config = dict(
    num_hidden_layers=11,
    moe_layers=[0, 1, 2, 3, 4, 5, 6, 7, 8, 9, 10],
    balance_loss=0.00039,
    init_std_router=0.0218,
    norm_eps=1e-05,
    tie_word_embeddings=True,
    train_tokens=417900000,
)
Below are experts of layer 7 (counted from 0) of a mixture-of-experts language model. Rows are named router (the router's row for the expert), up (a neuron's input weights, with its number), down (a neuron's output weights, with its number) and show model dimensions 0-127. Each number is 500 + 40 x the weight over its row's rms, rounded and kept within 0 to 999. Numbers have three digits each.
Before each expert's rows: a language model's description of what the expert responds to. This comes from a sample of Wikipedia text that the model never trained on.

# expert 7
What it handles: Capital word-initial letters
router:472463575508456505487521481500549505450538494544540533489490437567445569519481516522450514570447442430431531454521450488450514490463456480496508474509483460497543482464523454483458487556537574491523469515509537481456494473534529557582507472457507531545481490406571489439463554528545413532536522464522448480465518517480514540463549499582461557504501493505512564596496559579539510522448
up0:509487467516496478488464480504419507474406516481471554515554478456488466436455516501522482380457451493604496530468455531429498548497502513476449582516486480496520473551517483554428510505581476560513500488441540536466534492546539528505457481438497532523472496469433410468479472494523542484541506515465534415500470478522570584508511451469538562597514431510527576448494523533568481469519
down0:493540550532500518376431535467473513468466443430481523551544444470508485518433519469475551477489531503572500391528407540563469553538499549456470465628528525511541505490473500489511493531573500494446478550426500497472533554502532504458448489519488450473569462542443487517531485533515493516534511461451536518456509429497494493476541459479521509564531470534541490522486470540436538516474
up1:546495522557443569517454448551492488520512407515492524499434472450492450433546556512486569504508549449583460596513454578483505521557462530487518596476524470561489477510497471459539480550452502465447527542549572423535541582503440507499570559492531546530488461505474488405535554546476506500486492452500588486485536483463525505507527515473471481542481495550511489468481428519530569498515
down1:491493505485484530498429548517455473495523480526523446580521510495507486485417528436506531497474552547441466523498517558526534490498451542507528501415512488440484436482501562496459516552480487482565588483525513538547489532495510461520459520476556574527508490506504516497469533452482534556453490521532567440568464473516539471489500456523466456533479556437536523520548466556478499510497
up2:460478504498473523474535482548471415444547462495548420515505478460519503445478456543529541494468490519474539489489479502471486506549506584472523504430480520471503581535503495452493491557461489461550520470493478419448455471441557484502549516461510439556533489476447555428486479501490449442529518445483483429558567621545526516524468492493583480531542541472467482534549482548474581565440
down2:509469486607510513479527521543523468483511578599527485465449502477539551498558520514557475479472480519540573586510591538480493506467493516534483539499538472440523451423485477457527507511549468484461486512457489494451467506506539477503538499486491408476522527448512452491446472450508512478520550382476523377525536512457534510546549494539466480392554454511535456536527491459464542560494
up3:431451533454490598520527485557484405515507496511531460537533547549517523552496537479441468520546578501481503517503472460520456490475492549455505520441506499511457541510583494521491490499492546496459507495522495546446506544547505404503535506491529510553412458543465526428542532516476482479515529525417483467487499499433527459481519503490520484435496494511472548534499423502448470527484
down3:519521550456466495457568512521539487524505481538535489500463520529505535475473502498448619435396560519590500548507425459506412467478514412487425444533463473516512472509519422444510518423429484481503464509473496528500509425502486526540495454557522536433524454493518478456489473490461474520502547515495559519540503473451468543476521496536483496532476507466463475550528549526546503511534
up4:537556440503529526454548531462474562599539522490447558493558424485519509524459531475492445506474540589522480466540584517508506542451545471484476494534500525429443539489541446474501520492464537454488484519536531474513505551500461535488549486543500532493532462471541462577446479477464504487545548454548499477482513540454422446498568516460448471534610459516561500458604485474451524552533
down4:517513530519535538481461477414445500558475530534502583457470446508584475499419518481514491485522495533528523553561487515544496523482499552477495511571439537557505521587535527437411480548475468489514490519538468492596517545495459503484511503455538454427478429483534430466502477547510428478524584462571456462513573500485457530442490535532435465488507510509450459488533534497555491478488
up5:534541472497547468523511429478450507467490496494489481451542529562447486502473540539464463535444569489536548523481518511529479525610376510498472519458499597484496503511450494550493481518478509535510454483426458479510481482443509506520513540482468428463507492437462558491532465533530538518442519526529482464507483551472474538578507447539540487456432540507566473504535549530426523524506
down5:477488466508551495489449489508472435484508408546493506555541491444423464492522558444528506547453501547417483498521503532468502478540499511518487530488505482492454462522462491541527544580489477460509606460469419561528497575522481534500610539496531515532485536458462505495541460544477478474556491543534470400433463458434484482495528464476445504513474471574567571480499519574493469548498
up6:428534498549513534555453490527494476461554486506519515582509433483558511540499439494474411487506509525476502505488513510523514486461597539540506478489578505501410432529485502464531418449456518448561451468540435490514474568435496515533467448522488510517500442487486530488532505522454494472475579514555532488510519481498458574502541465490468512513446484489536415530449489586546473454474
down6:374562473512494535487451512551465476535536447411515498579444534487495486517521507461477384494430442483518476459518534514511528540465458472465435476433524502503449491531457583586501611449509483511499465392501453563508527453530511437538524443554530517478464438530567533508520496501424511475494456465509580531498533472465448480522514530513492486476496644563522549552466543528499559398485
up7:563555526547466547515483474541515547475518488438545520498467546523454520531560496503476554504563526535508478491508567477508518462497469429493463484548615429512504560460498476529514485497473462393431478498456563508546521486522509501524509506511580534526463496542552514500566529566503530539508477559457476568500442539546519559490449482545536450523485453531516456526577469473494511484470
down7:530451506456515503389499480549541554533451425493581531497463477559488393506428472500463564493552527508585433527480502464528458556534524509444507472540487446481528522455513473515533469564511452500545446484495465441470531490546521444523500505523499543478491569462480500536464579485492408474482503541518468557542500439531523534528527617495443439511529517423472463536533484465550515506514

# expert 33
What it handles: Table cell endings
router:456438523477466416486454485513488490503549459444510520487465469530463503541503558447465478520553528539466519481470542527470504468476576541474498517504485515490527443533489469547475534532547439527450566545571507593464506493497506462537556506472479474483546466572444527552425503553530518465490498475519570475538508482535439538538502479550500536466502491412492546459470479483460509441461
up0:501478498494530506591501455480453426533513544517485530559462520486463457472486538560544552493604440521489464561489483485568458527515471457499541485538484551496526430499530485559434502490502487485455423544487475476531502520479497566519412448517557465522502547449538523530452496442532531437499526553510494490534498585522519459504547431478479457548511525512522467523563493482505544527455
down0:505420457476502545514457484452509528530415475496493512507543503565548469490531490467475507483466510545397637504414501488502446439566477492414566500495521480583449425502509560520524529507485449588523506499533489460532431438460534488478458548537515475558517518532523433511512440420493506551526535465494541434505536517491500492499450487479496471471517496505510479447457580547441574540494
up1:447473467530486518528496484465481543522475530479579456445518513497556510497489378595490531528496490516473502575432514476522531473379566518552506537475505529436482487496464490459450538454564549543546583546461493477505499405485480448504507493503502549533488515517462485598519499503511455483494546435474507501569503501491498486451579523620526460530519516472509440521537421524562515497447
down1:418588500521473585544529481521528490511462490500456514554457491478487517547501462504559544469559535500460516545442451481483497529451475561524445507498549475429472490516481487602555518521534541444512486511506508427556508512448472489456515474480475437508482527484546512475430489572482529496525498499515460502520548523480450545502459473621508398505456513491526553452497454584465486483547
up2:531514459548517538540496560510528527519477480476542605467500416514507518512518545550531515439480456529469544523414558484481514556507521562474498454524528516575486511533495538441501417497484458592463564598502490499496527510476503506512436519497565507477513450560527465506469538528552539499507555460511480411425478470474535506544503518479439513542495450467499481505563537413578552512548
down2:529495507577570565469542557488525482502523524500534455474496495468502551489483477514553509396478418427448542511472418442491556559549467487588505518513401445495532541465527502613511493450497450541513552561499489499540425442485495559522508485455496477476490470489506492546532483543497519471554572425530512510500517431574437489465516562492526500461471510540452412414494480524579473499493
up3:516477501458572519510498404521518448532504497553447499515486486438462527536535423510528458465470492442471513558515517468424517555430522515532550481556452510473530567532450514422535507532469520458476452556476529535446535499509476434529492481490565460508521526512535502505453542504525495447497566483465494519535489526511516490536578517461516524468492541484568472574460512492549474430548
down3:543576457535521520608476477563542558540543516476521471517497478479480493483551463539495465458531464441504484579514534545534429504427540523470530463496436492534526546513518521460525539456461547545512491484460503504478562500529551566558383559450563531485521457440543471507578480439519484505495493479445457516508497533559441500439522483492469460498492497439521465506507461520436566510524
up4:530441467541520512482453563499573527497534492438518463551480500442493470450571535462449485440530492459445577398514523502530511515495439469456527471513500540532504511458529485465483448535481470530487489531454403503559483458513560492448444536537560485480520525444466564448447512519464531508487467500549531454519529481486490438441535519433505463583442516477560441515476542502535516486472
down4:468507497452480572495482495501439529515515566509455520494519477505583537505480541458505500498482416573490475448466464491523526498523566472551518530568492486537530438496496504444541581442523483503537511472488528522556495543518546498502492504501496536509520470522500532584527496544533443518487454519505532516512567422555465568509487459426518464476547504486528607488510501521555488561477
up5:450528562440485460391449433529437520442525462516497536532455493549483512534485507516524562462482542452458505531480499542453532528413554521589495560509511501562535507483578493425476429568535509491519436487507530445507464493498519561477521561496466434504525490528587535470485502543527562416561486524513492527510507472510501430503430483537555560530400490454473475539501486492468536469468
down5:439568461524493509504511498521502547494522519451593526474490475585493502453477543495538525553437559460452461518454463504533586475515474450516462564472537517505488509451502507452500476452511535509482506523574507466538463496538419512537475561536510462407498521502474551510488545568487492421530451484577415582470504574485530475458488477502610486458481426487481508571617470491516549469475
up6:502458454550503476594496565520478517473471442473468469527452562468433540539514464523389513491551528439467465499579481462554510428524454509553452451468495564532480523531486521453544534491488494499413480553436468539469462490483422574603564490531487538538469425510480545496464532517533479565471497512478464571463603509501453449511460513556518483490445520559492524495457466515457552497547
down6:479499501544529440544495502451513490499488565497529490547469461580469461596463515437479510550480498466436500494486529536510529473568469476497519565498468506489490502511594489521473555481488509472426446442619434544424554550522442473472476525471484494507540449508497453483482480557509509536429490469542529465500470472480498520515502518445384524513507542466459478565470465495563476399469
up7:468526519563551526561460549547476517484515516584527480479563481549533561496542470543519564489506494434487512493494479538519458519469561496480482633481505394454483513501507498557511508441495458534530484536465495497531571458496501491496522547467490429389416538463425445488561564459507579540438505525512514502460557422511465519488515480526471492441490428475537504491445552572475524541487
down7:474502503561445492538530431548390470523536445498468548481554555523500558439434509603491574559533533549489519483500482507542528486535472467476487486478436431550495470457459545463555471515488513479488555488443424461517551466511498568480560484579470512453448466482486508472515467532484491527375535467548509566482510474513579474441458463492500554515499510550453564440476463518529509455478

# expert 38
What it handles: Name-initial capital letters
router:478547524520580524525565438502528547428504488457512494511514543565487584534551476502479523502521507451471510529428505511425560512462464489513507492534516518501528527438499478497482458578584487420504500556471467540589455440477521444433483518531474412478501447465545464458566535571509541515530494551509440501473538477536532538522459490570453453498466545536459494568513556582524492528530
up3:512513503433510504539537521465560538516462529510480455472492448521428513498509478458492530493508552515585506450419500495569506467529530476496462497426503497503433531505477459539522473465504473443465479447481465563476488554468535537528476546529514513478515597464552563480401480450473526493494502532460594478460527490510562542482467524536595545514453523573535503555532497454595522440538
down3:515488493440585513516505508506577443512561582467562485487482562484571491544494466491489520554471516514470492462504444517484507498537548554530483504505484562471541515485518483618546510510533455541563454512504518567511421443483445507493542399466441466556470457482482462523512522468510538497545481427481472512476523487496479473457446428437444530503522526583476454537429543524520447470519
up4:477407484531566481563454492494493503455479493448505531528448549531521491515467504486489481496468491488490508507505442550531515485463467512490488569446489472469421460454519544511460535546473526493432494470513544441487415517502551441427521563519519499550533421447489488476492515507490446508510483507448519439468460411507485509569473547556515482557531501549529473518483465527582525462598
down4:544518503476533430472542570534453508488439429416520489519517467437442394453543484507548462540546571493467517547510458464417454518466451534446441474534550454495474488516542452573492466523385456453476454504501516505524466456507472491500536526490449499601534457492479518496483453537528513507483508560474557447470494540572442473545455488483483497535450535470460502476482430500525479480534
up5:480493547469450441573510448455532484439474503512502604502521488604452516512445457513493512542467467472385443467584507477411515529478506491539508503520542552464546566539538486520497517537507511482472493517545541491431557520495511513556534508440539506533534558502592530551487483561544505453444555471530481457534447452507486502487512503551466451494482517517579523469498526494544518453494
down5:551478439500533574470531484440503477462500491558499573532447481409485487504534558457550474498476491559424416500464460487531486596490512511435498480547481521541601519493552448560567470469499479475480496512486474485488489609519480509531576543461549525566503487491534478432526466533547537539382529517524517535561430491629490473535510459549487518501525529436463533445504519455548519436497
up6:428485518450526445496550499508504463470472464461415538445546513537487495551465511545495434534496494444452489511488524576460462573530520400469473504501520573458493547424564515511516496547481509457439491463490483499542567491499564525531473478481496448517453518505536506547452472509481503565434541541511479505494474571519395466423436509524504454534545406434555429466515507473565521516503
down6:471513509474500461472495478511513550435493410493508555467521495491479421481494514515549442554471495484512485543480427527485474494505460448545488543447477504496512504567533453535562541484506499530550472546480461443513477489458476594494484595490491409496462460484542522483533536490453445451525526501573411539496475490499531482549542458558482440522486523499534568497539486529459516517445
up7:446496483532503497536484506566428475493587478475534523506590534566527558520534492521462445500568506522568447482552484532524487541523471602499490510471519477480485537508547492506471479476443460506525520489506470497551461518488512498595410544499518417477509525476455508480459606503549501491481425481454461455530520504540502532451507461510511539545435420516478504458509530521504575490482
down7:482497530537504545518566579472502533538483496513537527559530527483458458438555527489502546442446554521475417433522574514530384485557498518467476528539461451543469449430513489414542482494569500513441471519456502499476453530571448487554471475443505584479502417516489454447505507476510501489561516483446524480500542475555516468488494403490481478494482530476519457470534538509528552526481
up8:491532490482436498522548520492527540545493496450457487482504521604525455471507479554482630549532519483557508482535517568522439525471496479537533553474491521457508514426502412479418478530484515542441517477505491470481498581498540530401535525472465500435457459450511479530442514529542526492504509538423549496500590482509475523615557493496537420461540518468542457428533466577515475596558
down8:532434481436518505454542524505549566496545469513506521541551512506575416453478491480476586534530546498483557524503514452479514535483434475488490453460567503491541441510458473547455507588478478445440494468511485484519581518531497535411461512461532469471479459505515515514504439467533475508511488519526545552542530550519562459498519530518515509517538473513465506446537555477535426530567
up9:543479518498544490481468501573518494508423476599551490469494515437542509459530557485473452524515505501549437471479513555507448550495496510491528446581526484461529520455539509359493474454513506435578444466530527519554493495531542521538528439504482481496487511524519467482545527592561486479577472572458495516474517417512470478621464450505537504505495499548472596447520469498458488478492
down9:503535470555482531482529504532468518480460488480491444569489518485464505517545458502522510582476491576491535499542571533545533480542493475398610548509530541506466596482420524509487555506483526560492486445518526466558495544564456423509467498485530510498503490496544507550515456468424500492492545463513447470497508484538560483575515539546571541534459475501489520545481471408578524443488
up10:571454480507471498520482532489483494431482549517524556484435458539484514564515511542485495550549437482414524520537509512415482483557474509524435503484574432485500389541568532520516480521491485502539571521494507570435534457523512481564526487565472488477456508468448486482469515541534475448535516521477519500461542416445547513492539452439482514505517447473482561544554526502517466495456
down10:504467503531460506497498549547449508519483485547490517483490573501451536519488574515486501610576545550482456565475534523470504495398486465532460531555529484475571440571530500545456461581466528480485507530494528517486524499478515450502513491546461501471499578455455532510484545567478579462481519504420533496453483482497533467454436437514494555489579524459494556476575495522460457534467